config = dict(
    n_layer=8,
    experts_per_token=2,
    d_expert=176,
    router_score='softmax',
    normalize_top_k=False,
    balance_bias=False,
    lr_router=0.00085,
    vocab_size=32000,
    norm='rmsnorm',
    lr=0.0019,
    beta2=0.95,
    steps=6661,
    dataset='wikipedia_en',
)
Below are experts of layer 3 (counted from 0) of a mixture-of-experts language model. Rows are named router (the router's row for the expert) and show model dimensions 0-127. Each number is 128 + 32 x the weight over its row's rms, rounded and kept within 0 to 255. Numbers have three digits each.
Before each expert's rows: a language model's description of what the expert responds to; "comes after" lists some tokens at least twice as common just before its tokens as in all text. This comes from a sample of Wikipedia text that the model never trained on. Tokens count by the router's weight.

# expert 28
What it handles: Place-type words, CJK bytes. Place-name nouns like Street, Road, County, District, Town, Stadium in addresses and tables, plus byte fragments of Korean, Chinese and Thai script.
comes after: " |", "-", "|", " National", " West", "·"
router:110142179114154184160180144172188095126059120151159113142129111133158143165146129106148100088129135095110092071137063180134118146116079096190164161088171162106154164100166079188086106186143142115103163148156078129100148160131093131123198101131130119113169128136118110107115094148165162135172150107099134119108164118136167096139133134096139164107171151152109117147114136105073160138148

# expert 30
What it handles: Table cells and digits. Pipe separators and single-digit numbers inside data tables of statistics, dates and measurements.
comes after: " |", " 0", " ", "|", " —", " 1"
router:118138156087187103168105133132106158150120161176100142183112111161127158177112051118094132130120173168193077110128083098111136204137156162117085164140129168170130066142190180096134115140141087190072100099135142173131146099113137089086159142169131119093140082154168102146152088106176148140107086120146149063112135110155089164112165173084083122123111111129130178086167134077081140093113

# expert 22
What it handles: Years. Four-digit years in dates, birth ranges, tables and prose, such as born 1960, 2015 game, 1843 – 1882.
comes after: " in", "|", "-", " May", "–19", " June"
router:118129148086076109114221114126156075151180151137164078170165147111113077171164130142112121141104112130177125137141161111105124200138096184101174120150127131130106077147132113125151176115139112169104127134102150089150106091060176086105118098121158144092098139151132131109106150130156119137130082122181150118170078188168158115134095153145174106125133156090146120160170069166148151112154

# expert 19
What it handles: Line breaks, sentence ends. Newlines, sentence-final periods and wiki heading markers (==, ===) at ends of sentences, paragraphs, list items and table rows.
comes after: ".", "\n", "==", " =", " ==", "==="
router:130156134111136128128136141110119072140119152170060158134126138114116135048106148152115199189109083088095146163158149158153164188101136126105150127146162109145145155144178082132067111147141158153166167135116115151080109164160133178103123147126162139197138128090095143115103102151142150116173098103144139129180065169139145152082087091210150117120146166144148124088068111165118147154145

# expert 15
What it handles: Conjunctions and commas. Coordinating words and separators within lists and clauses, such as and, commas, or, but, slashes.
comes after: ",", "s", " well", "\"", " life", "es"
router:126102103142144104154131084173077139166129085129110140188156115097088125163121083091029161189130197146110136205094097123107159122105118165174111100127137097110116176097186101181144061157195166105114124113173157161137133108153138127140118147149111093086168117180124159147112156114133109167153061157192166135079151112131158185137138151162184078099094138155120158184097093095125141157169

# expert 18
What it handles: Line-start infobox markers. Dashes, pipes and line breaks that open infobox or list lines, plus field names like Born, Website.
comes after: "\n", "-", ")", " Born", " Species", " (0)"
router:157107102126073123122118091138096150145121137140108172177143100168070157162145141104142089138115065129117193144087151097136168128158090147102160135099127104073136124090134124086134062104122154122102132155157147109196176181105128118122129156091175054203074129127147110132188061089185165092059118146168111169122107144083143109156145162117070181148093129184140132187111119165170058124174

# expert 4
What it handles: Numbers in tables. Digits, closing brackets and commas inside numeric tables and statistics, such as income figures, tennis scores, race times, chemical strings and UTF-8 fragments.
comes after: ",", ";", "/", " 2", " 1", " 3"
router:143169130045089128204193158135151149171087130143155125106173097139125132118075123164128148152161080166093077132119149070152113133087151120190090136118114105093099155154141148112121153095130127127124103155104141148122177171077082104144160142125111128111121103097160152138156159156148153149133136127168137152122134108127164128131117120140112117071110160084112132171158147123073145095128

# expert 5
What it handles: Copulas and articles. Function words before a noun phrase or complement in running prose: as, a, an, was, is, became, including, e.g. "restored as a route", "it was replaced".
comes after: " as", ",", " is", " to", " was", " it"
router:149069095153159109066100083142093168151092063174159084106117130148085115160136160101147208161161158189144150124108176090147172180115076133171138140138145123121123096089122137195113119113116051148123156101143159106058106128097159117059107162151110113077108143098115092134116115124129068116099107163164192098177101163177128125116123116145105144138129168191077114159092067154157105144098

# expert 20
What it handles: Coordinates and election tables. N/E letters in geographic coordinates, plus words like National, State, County, Total and percentage pieces in election-result tables.
comes after: "\n", "|", " the", " ", "S", " United"
router:124133128166085184092161145146191158168159130119143103105033156147115117106141114145104106151156109088112103051113166128160148137180064084124154192161122147100103118160165191143161101155128190143091089150159110109131149100103125128142126114120116110103137114101101126091138123134135111127107168141154095073090175127113103088080183136140143123097155143081147150153074148173097093176139

# expert 27
What it handles: Pronouns in narration. Personal and possessive pronouns in biographical or plot prose, such as he, his, her, they, plus following verbs.
comes after: ".", ",", " and", " that", " he", " He"
router:120099126070087158165109176099153173118121122092097134135115109115086141066135144101080145112110132150111165097081058095119109086142148117121187147149119109121090131159113070120189139111183120141175070121163129117107094147130153116134120131087110120164126100088115061159071127169094098163079158131122182114151147125095098140123204150094123103156108053132130100151148103147204124103103

# expert 9
What it handles: Ordinals and position adjectives. Ordinal suffixes and order adjectives after the, a or his, such as 19th century, first, same, following.
comes after: " the", " a", " The", " his", "The", " its"
router:122178205152113141194121162184154125121070123107120089160119148171135130168110110220109132138095127070100146146130079057156116106149154152116087158090094165155124147130172107143089118129082095109107183156090165129111116112155149098055146101177103155173096120165105079141083131106105089120129153176103202110111136146114164123140157140140093071062153163159160077113098080106141122107146

# expert 6
What it handles: Units and countries. Measurement units and country names in infoboxes, stat tables and coordinates, such as ft, kg, st, Japan.
comes after: "-", ":", " (", " m", " ft", " United"
router:120143099151102102138097060079130124146158133153122122144148140111132123103122176209174143164146081078169108076225133175142081120133136111144077114142092068089085181108096136088092160184167094062112090106114123155067114122189113072154177121107093128084161119155146142106076175138097120097129163114081055125063152101091111121126110127095164159077092116120165148069156150135127105127111